config.yaml
d_expert: 64
n_groups: 8
norm: "layernorm"
max_seq_len: 256
max_steps: 6790
Below are experts of layer 4 (counted from 0) of a mixture-of-experts language model. Rows are named router (the router's row for the expert), gate (a neuron's input weights, with its number), up (a neuron's input weights, with its number) and show model dimensions 0-95. Each number is 500 + 50 x the weight over its row's rms, rounded and kept within 0 to 999. Numbers have three digits each.
After each expert's rows: a language model's description of what the expert responds to. This comes from a sample of Wikipedia text that the model never trained on.

# expert 60
router:463605446603557503492537530561497533484586534539455569520451520533501527487520529518433444429561511505426411439510488500419520470515529566441428583485541522484529422524539447457513503551435383521484457490462512511487415489385435542444412508465473543500461572519529527506527631575520454497
gate1:500534493475493418551571484466463591483456671560483502590566510581466551506504512555501560464533408461509527612421430456497595503487509513518491505426498430450442431495494454454373516517485549476496512476446531532510449481466482626486421452521510525507571507454540485502510528423525475532
up1:449559473549467478466543472505541639495547545577512500623542473536524537540417574513494596484498438431440463639463465447504589471564506499471468533519571501443506434484565458479426555488479499490445552492421402460473457467483448538548484417516479546535541476499523544582520568540471518546
It responds to: Final two digits of years after 19 or 20, in birth dates, tables and date ranges, plus °W/°E coordinate endings.

# expert 59
router:483439530496494474566427475553499536530537512496459560377604487520573559418447548541529496526487548512423569648454492505434443503515427482562499450505486637508441456501473588488467524632488497421481520498497514531502532461533457471467454597527503529529472470516542547552481581556488457451
gate0:483501497542615446506558463490447597532562459391542571545528520465407542587508455431502563547453477551541512496564490467534463503538531470489525510575494463433560523432479560518419566565482501429523470412511567600478444555528548485488412527551546520391431466542497439499521438479499438486
up0:455415583461475405518484547521587511565509397537479525492465490486436467471620512396464473438542485470491483530502535524527461355495594576478445517478538430430431454533528531522516460516392515437453508476545526512518440540469463537499431540614552487523507576543496494475514474497566424527
It responds to: Letter fragments and accented characters inside German, Turkish, Scandinavian, Slavic and other non-English words, such as ä, ü, ş, ak, ges.

# expert 14
router:505521477460544585469575410548422473490508512544621527447566550444508511529544585482602500469570488471483440449497536485535461491451559420445536428496481458444492459534487376510534456463551491559495456515532466575431549506538480583535484479464460486441492584597546538495415525526380480535
gate0:521561496513544552497516524450634481524453480467459382540426596549529460570476398479495494488520556605452499423506406613552516540469529509518504524569490511513494527460528499468521508405593393478418543531496578498515461536498581466566589508442524456406534494516509448539487490525498520523
up0:526470509511430451461506512453495457484571473609516516467522489471510402420519483511562554409502532490552586549499507508445410479558525502509504506422637487497398544522580534582442503483412426484493548449444502521419447411508543451590489518509619514513597486519453461505530489549491453526
It responds to: Words in sports results tables and reports such as All-around, Round of 16, vs, in the semifinals, plus table cells.

# expert 61
router:502542501456519528480490515412519471530530477447553495558507523580546541540437529569358474471476482535500517454452500553424555476577464483459488341559501590680521521522531429518560435576531481570457497445474523521495508452507472435527444541562522456468491543545520506478452420484559529502
gate0:454440525510495467534440562495485417495517537504456494480586499546569434543508366512554482484438464523441629430429508367512459550461476553512500421485398570468512517514555525491625483493537496491534478551499450432601462464522473444483402499502521507457459510513488550465532586551495516429
up0:561449541511504493535553581536457418541496522476402434542540472541555402503566505474504414424458465451564513561489407508424579633505491471503510441595523509494573566518427523459561456485562512449449456530479491484463517513516509420511505524552536469485357435451444573496529452480459490502
It responds to: Suffixes completing adjectives and participles in descriptive or quoted evaluation: vexat(ious), irrespons(ible), sur(prising), -ed, -ing, -ful.

# expert 23
router:475582437515532482487561376605509459409500464517475575473557550456566535576608482461484452446547465446441375489525490511424468535474535491448487474548490437539515493540524416512530482573489413452476501500524459435427499590533513526539562501590507576533531529485475515576482484428463525585
gate1:568512478429519475535470494509568509534488476494499523514479531426379439424525524438550533439533508589537485512471515344499411463517477471477492516576453551547490567433484509422509483456504501491441543557515489449493548460531523615568557387548376552507559526576568447470528465531527539547
up1:585539463531511513520510484428577477537519471457485541554457569549566387500468518468422521527552457470521431424487527544497515478594538408544413602555486564502458580468478448587447501470488463586567611441455447599475483498547476466510538475486507533462504519441571527508532485432564442570
It responds to: Year openings like 20 and 19 in table rows, ages in infobox birth dates, football position codes (FW, DF, MF, GK), and nouns like medal, metres.

# expert 49
router:551470584464465389592522575515535513554602524542400499456499494538499432532474564460602513458472494455468603581534449425508514540496434501563536466463435485555494531496396567477483532501553548509565499496469489389540447443514475489463427515479473558505508503440384573495528567556518482483
gate0:454485532593535560393462499483498453482532506366497472489505544497544449515587444491476452508497488511536555421522617427454487603506553557540461472533442473452431548506515580597507510495523497422485554481430481500501550438445473503429605563464554580577543471482570543500504481519415506439
up0:574514489465519516489441391561567442518437414448514515506467489448516494520584441527454526554488529529409450453525479553475468449531529551538503406618473597457524472497519475600507422533482469565430558550450496514492510528405532519485473559390536515584498490604465444547484545551437497441
It responds to: Given names of people, often after a title or role, plus surname pieces in sports tables: historian Richard, President Ronald, John, Edu(ard).

# expert 2
router:430389593473503536526560460480462481523477575556516504384524508532566460490378466511557524496506581452439576584543415435489529475600472550469521506484550514401495571497477528434474495520500505487509491549630562485532534501510465564487490549490491562401417458482504539530549591507499444486
gate0:466431401526515380378578516555481475585374518531543454444524479478462518557471455496519536532548391506476495558555411435547503556466477514587533456486534451515531538484476582467516531511521492515501542531504574465471526513531487558538477503454521526412468447622522539377511538546495441516
up0:451542443459492450562506460534435578468479581568566503513516463491474501608555428589556427458593491555516522547578414474451499484473481363553541521560525515545603501506464481439442443511443527512546538527536533428585524457453487497495493466528471508453441512494402552498574512536546430430
It responds to: Opening pieces of transliterated non-English proper names, mostly Japanese, Chinese, Arabic, South Asian, such as Ts-, Sh-, Kh-, Yam.

# expert 57
router:439503570474470441433475499473392493505499541514468590503559512459574535567491464533496445464520492419556440473495491616403493495413511510470531514509481493542494486560438457484576495542536570570382443524497473562499523517452460537473507408433379442503528490523576566506437457599543471578
gate1:531650519556480462529439475542464467476454436482465498506501442489502536506413475546430471458510545558540470564508565415506573519516520519559498513527554515551462579473432415514503600393438404500484504490481557564393552609484476483462462569506446458593552514408506481519540488487482458446
up1:502506455491533532559496560477530464532460436447479607535524532446462578545403469476463471487524592497474476445503525473559468511506550586438488516480527543488452529515491455472543588570480510482472553557442538530575347505375513614534466459485473521501472513479371490413509408461530545555
It responds to: Participles and verbs after commas in lists, captions and route tables, e.g. featured, numbered, kills, exit, plus Road and Street.

# expert 31
router:550475535539466524495473403483460426457486549575489515439443509513524536554570512560507419388500373436522468525463471605453491556480482499478425445609491452503528442554506490484505407512580559598539457511534481486555533570515514547495437491411488452469555577545464456473473594498487430460
gate0:510522433448539453569484541539453579462477450505529539522506477490499547525508562364534522487489498446540489385485537534408498507577500551429510517552533457556467389468451483477523483596468611540592464472552526469467406458444503509567504477532545493516546603511437450434516485511623455452
up0:646408475466463409453554536473529451570530593469516474448549455540578468465618488532443464456390510542479537483440497484502453498489616399496541514494527561504537580495511509468504521505475478497498482434473546513505585565593441459492484581513490519587523481418570476492507558466435478499
It responds to: Word-pieces of proper names for brands, labels, cases and organizations in tables and credits: Trium(ph), Columb(ia), Mid(wood), Toyota, Chevrolet.

# expert 24
router:502523580441469505549563503532501522461521573491535454451424514543562461479515530460448526489448485467435461500436513392508578469547521511466502504424481536469546461514437548512567525397584607526592462390543538447493513590524515539439569488469444576498550531488454560457471593432467419585
gate1:484564526460514528406345516407545529456452524497526505569525560530505539461521524447482481600593513537554418509596544483463539543489472508440416483475463467423541500482517547530520566472531441479485521486463591571575516577480483430533540405555524486426447462518561411543570453465497538518
up1:502491588547468495515484512444475458496504455469468453495487521602498509552504521559485467416479450539565436560569514444473597508531470452555431494539513604537428389546534517490576475474495504379458385477462443538529466397601487558452582496532496485493418514553449512475422495421543465483
It responds to: First pieces of personal and place names, especially prefixes Mc, Mac, St, Van, Sir, e.g. McKee, Serena, Madonna.

# expert 20
router:485551500520459508528519502491559493478494477549593477499448492540414493352463493497498405483560440459510523488566544557486493499512385603485471477476453486464500504432453480548520504496497417562513508394462545626541449529401474470602531541510605572554564506513581426533464507519432489491
gate0:470550491533478444471585600531512454422368476493488504503500477542522501545506554589499527484497580488568545450529549479502435503380500423425530474501481444510334589472476502492502588547488537436465423559490462511523411556485572533493444460541488484506530603451487490560488425535500482502
up0:560452526546445563499502513491491615537513559479421420560516458500604508455502512459488533517531541507528423462421446505461601480503523581518536499469377552578468425547454442518580505515439484449463434523499521475517454391481581607421500501468476511463431500463482526442457514507600553544
It responds to: Line breaks, dashes and field names opening infobox lines, such as Born, Built, Label, Coordinates, Genus, Website.

# expert 1
router:553546454517566490557490534449449510482414490476517439544451468445517489483535475444573522567481604609507557522540530481517504528499530522495516535453449484518443472500397520568446538465545472526524460540520477533492379478520548445531527441485555600512442502371557483682527521455450447443
gate0:496531512437456463523590526560552513415534420518501462522586482515565597505465418492530560415425548566457434487540437489525649474462520517424515407591491522546562512500478471363464473548527478530486485457493485513589501554581524504507432547487435490552474498483461448471548421491516533479
up0:445548380535486534461495459427514530529436468420505430507475414525402567579472527498441511529532549487565484470559516495522536593376515559426420545564563542504501624505545451440412477488498538477468521546509533475546516481596560441499509520475424495482540507597524519458522539472444547454
It responds to: Prepositions like in, of, at, from right after a place or entity noun, marking location or origin: village in, Flick from, born in.

# expert 45
router:425448425529477551434546465545434473463570526512559571472566534458551549509511493553436483467529444442513441447552471547495454445507557466435474530419583493488602427573518442433515499565451503526522535483567431522451548557511405591490551508450460465553514537547485586467390541503401529504
gate0:460484554477510499462472657517594547476517521503537501487469511498476489440441529491581566482403564541471477534455536495537609509557421548483537530497464454712542451496406495471409459517502478432480500537570492473444546569483519583568524468465473542526519455481503514513542501449497457472
up0:424479422484505502443442457489520445466561484497581458491503402529402468488499536618565566422466468519551490502487474513500485511547518566491490493482518531448478565491558484467511421544496488645426536579467525398470549518462525467550415592476499456540543514423591558498461383535516514554
It responds to: Day numbers and digits right after a dash or space in date ranges and scores, e.g. '– 8 March', '2 – 1'.

# expert 48
router:559520495480411624475542414514520487469537512426457495532450506473409453421477471489496541541453499632488523512523474510533488490531497573504559454535528525532535455480523479523517439494493467554504440515510476502460487588520567526430554577594516427493499423489492523446578340600545548395
gate1:548447549483541456452531490570520476399510549557440588545538523569511611494488482488435528496409518479436476471508580355439506473523461528439529433480448456403456610514559527611434446488533475534498475426518528581573471461571519492541476467575476533536475507472440461492555483507505484446
up1:521492556487454497495507525473439445486461479454477590556422477518493605576450518543488577459363530542461488433498498391492573466529471512491517547497500494516542562492537536532427477527496480553465512497529471598530583536488560481524449533456491505489473571545408550486606396566570389406
It responds to: Numbers and number words for measurements, counts and ages, e.g. 580 m, a 25-bed unit, 78 years, seven.

# expert 5
router:450491491566465556431561473516458582469579514553464454526537508431453526509525505546482521471379494568595503495463521543531506547498453532465501394561499467488403463554517500473575489570508421427495402558492512467434519571396568418471398440521522458429568478489522500510580501557498456561
gate1:620552503418473479501484570496499501545452482458396419548515459562522459558556437477465518492466591501535508405493498496515461464553502463534528494632501464490454571482474640447474440474534474525428559507574464434489541513571417566519638451547447531509538466496541461470470537480533495519
up1:374656417496540376549571472536491498488410506523475553466470560506478463464551517456494579579491496459505412503531468508469496515583363511484540519477541490529489490499482415474450490527560436562499466528550496478516431488536502479537455487481496554474444608504450533510484504360501547475
It responds to: Space or first digit opening a cell's content right after a column bar in data tables, such as scores, vote counts, dates, TBA, Yes.

# expert 9
router:446468452508517542489488502554450433437530525474481552434538546424531517530580544547463490486442429594465584474576496455474499577513547527559490531491510450493583498529582537429546515497541420546446465464501447427541526495440471438460526399481513473557410389563445596470461525629484519454
gate23:463479498519458573520505493423515586490377424450480435532504493458560500437541500519510506474520408467586471486476514495515489418531475430587629447503483515481510525494528519506407476421514542541435492473467516446504561579546548559461591457550434478502442459504494617565372476531468539437
up23:494569510423552444459475469558496409564634506513526593554445433511509573510556524491497492561536569438410473529473563494497450530539571557451418516606507473530498438522484511466511611454479428553468548548544538544440483526447512516542403524453496495492505474502389479487494505467493374524
It responds to: Digits and spaces inside catalogue numbers, case numbers, chess moves and table cells, plus Roman numerals II, III, IV and '!' or '?'.

# expert 52
router:447583535528514450513524474573542558478506563481416455467512457501375557598509443464531467449526481507612527437552560521457539507449470510475515586547474466432435505541564462413482508506485500412492440528539513549473477436452573615424486528473453404464552534518520426484467516473491472618
gate0:496510506502499535515483635432492492635486449470506457500414518572453433423564476547495503586532513533610446451492484563476558458461442579527549563513465407500508467475511506500457529502499425481398544541435535505468488467435506456448519485510560533531555519501550492590458349553492443463
up0:512473497502479550497557402521463521457529526541565533556540474472546581534421573426421467529455459456487515515482520485514556501530505542489506482411533533457422525507475442494591484382460597584592472553571466485550560542461550479481441389523492496466402569483439435512535613497457558465
It responds to: Opening parentheses and brackets before qualifiers or birth dates, e.g. (NH), (born, (age, plus leading bytes of CJK and Thai characters.

# expert 47
router:468382554503434575527466541401454560460445554456450488450503487517510400503534506576449512447409492441514576531476546551441499544495450483477561515518514506508512492522464579543468443478575588481554503556438447456609573468618517506540521473536428487451521473499465579511460574585542447444
gate23:553478397487435494534447472484455453479482444556593486479507538575544456578512484438560528526497460539515514469546466575470463451519540528430589479648471485421598565502496488511458491530382473473559512469419463550400526549548452521557463526517565482507507449443546541509623507435538483494
up23:456450438471521524521476474462512501477449461585588450579498512524481497506592469526488450469539474521473482510413370492508596446462592442504538536508436441568403518511566488521501503496457508485502546488476549464492365566522555592568600537434478436499587523433468453563459445557543542521
It responds to: Word pieces completing a surname or name used as a sentence subject before was, is or has, e.g. Vick-ers, Pit-cher, plus It and She.

# expert 0
router:540523401552476408502490500402612520545479521448431534525499473546476506521522515447587468557527451462503498621535440464574418520484409512416503550483453475482472513520439412460459476524550390523473384537550506525533528498576626527547524477537440509536510505496546451558505497441496567547
gate1:480484512525523523543518495536464435457519551466430505364516574566551503448538478515564423554489544433455483425602539463488419401547421456522563557490451520392534578494464517471569505439421512532537529466553531489485529565567419457481428461517519507598460490523470545469471603556473459511
up1:504529529506482587529506529576463494469488463505472625419575440411589449435558404424556457495454428509504554519440461510500515557552469526489501462497521470629478513513384559479588452518523539544476487440497533466390513426557459554536442477524461512408456563506465491469519508462481461571
It responds to: Prepositions opening a phrase after a complete clause or comma, mostly for, with, after, on, during, e.g. "for the first time".

# expert 53
router:438563439502543482416468595419565529477516546496563492546531572515391476470510452587480469476527547520531517486491474510564578481497478519507486558499571466465410525447495555604549496502437487499429576384532478533452499547609502463557425463491462597553431520583514411518483517425464518488
gate1:505332474519543569521489499466429565497459461405541543375556543501546401524524541521539490521500550587609556561514495428578500512577507512512510530465537535520495524505486514473441506462549472397582468451473458558519474476530468553489539581519391469500478437499481573457533503491575502567
up1:537605515547375587578499523530664569488530490468524493484453480506516565508404408475527546454504402423497485511559542520459526500401582513532448487567544463497500469479524532472595554538467481478448514529512509503476589525485502487511458421469559482484541461482458448590477482450422556448
It responds to: Wiki section heading markers (==, ===), blank-line breaks before headings, and heading words such as See also, Personal life, Results, career.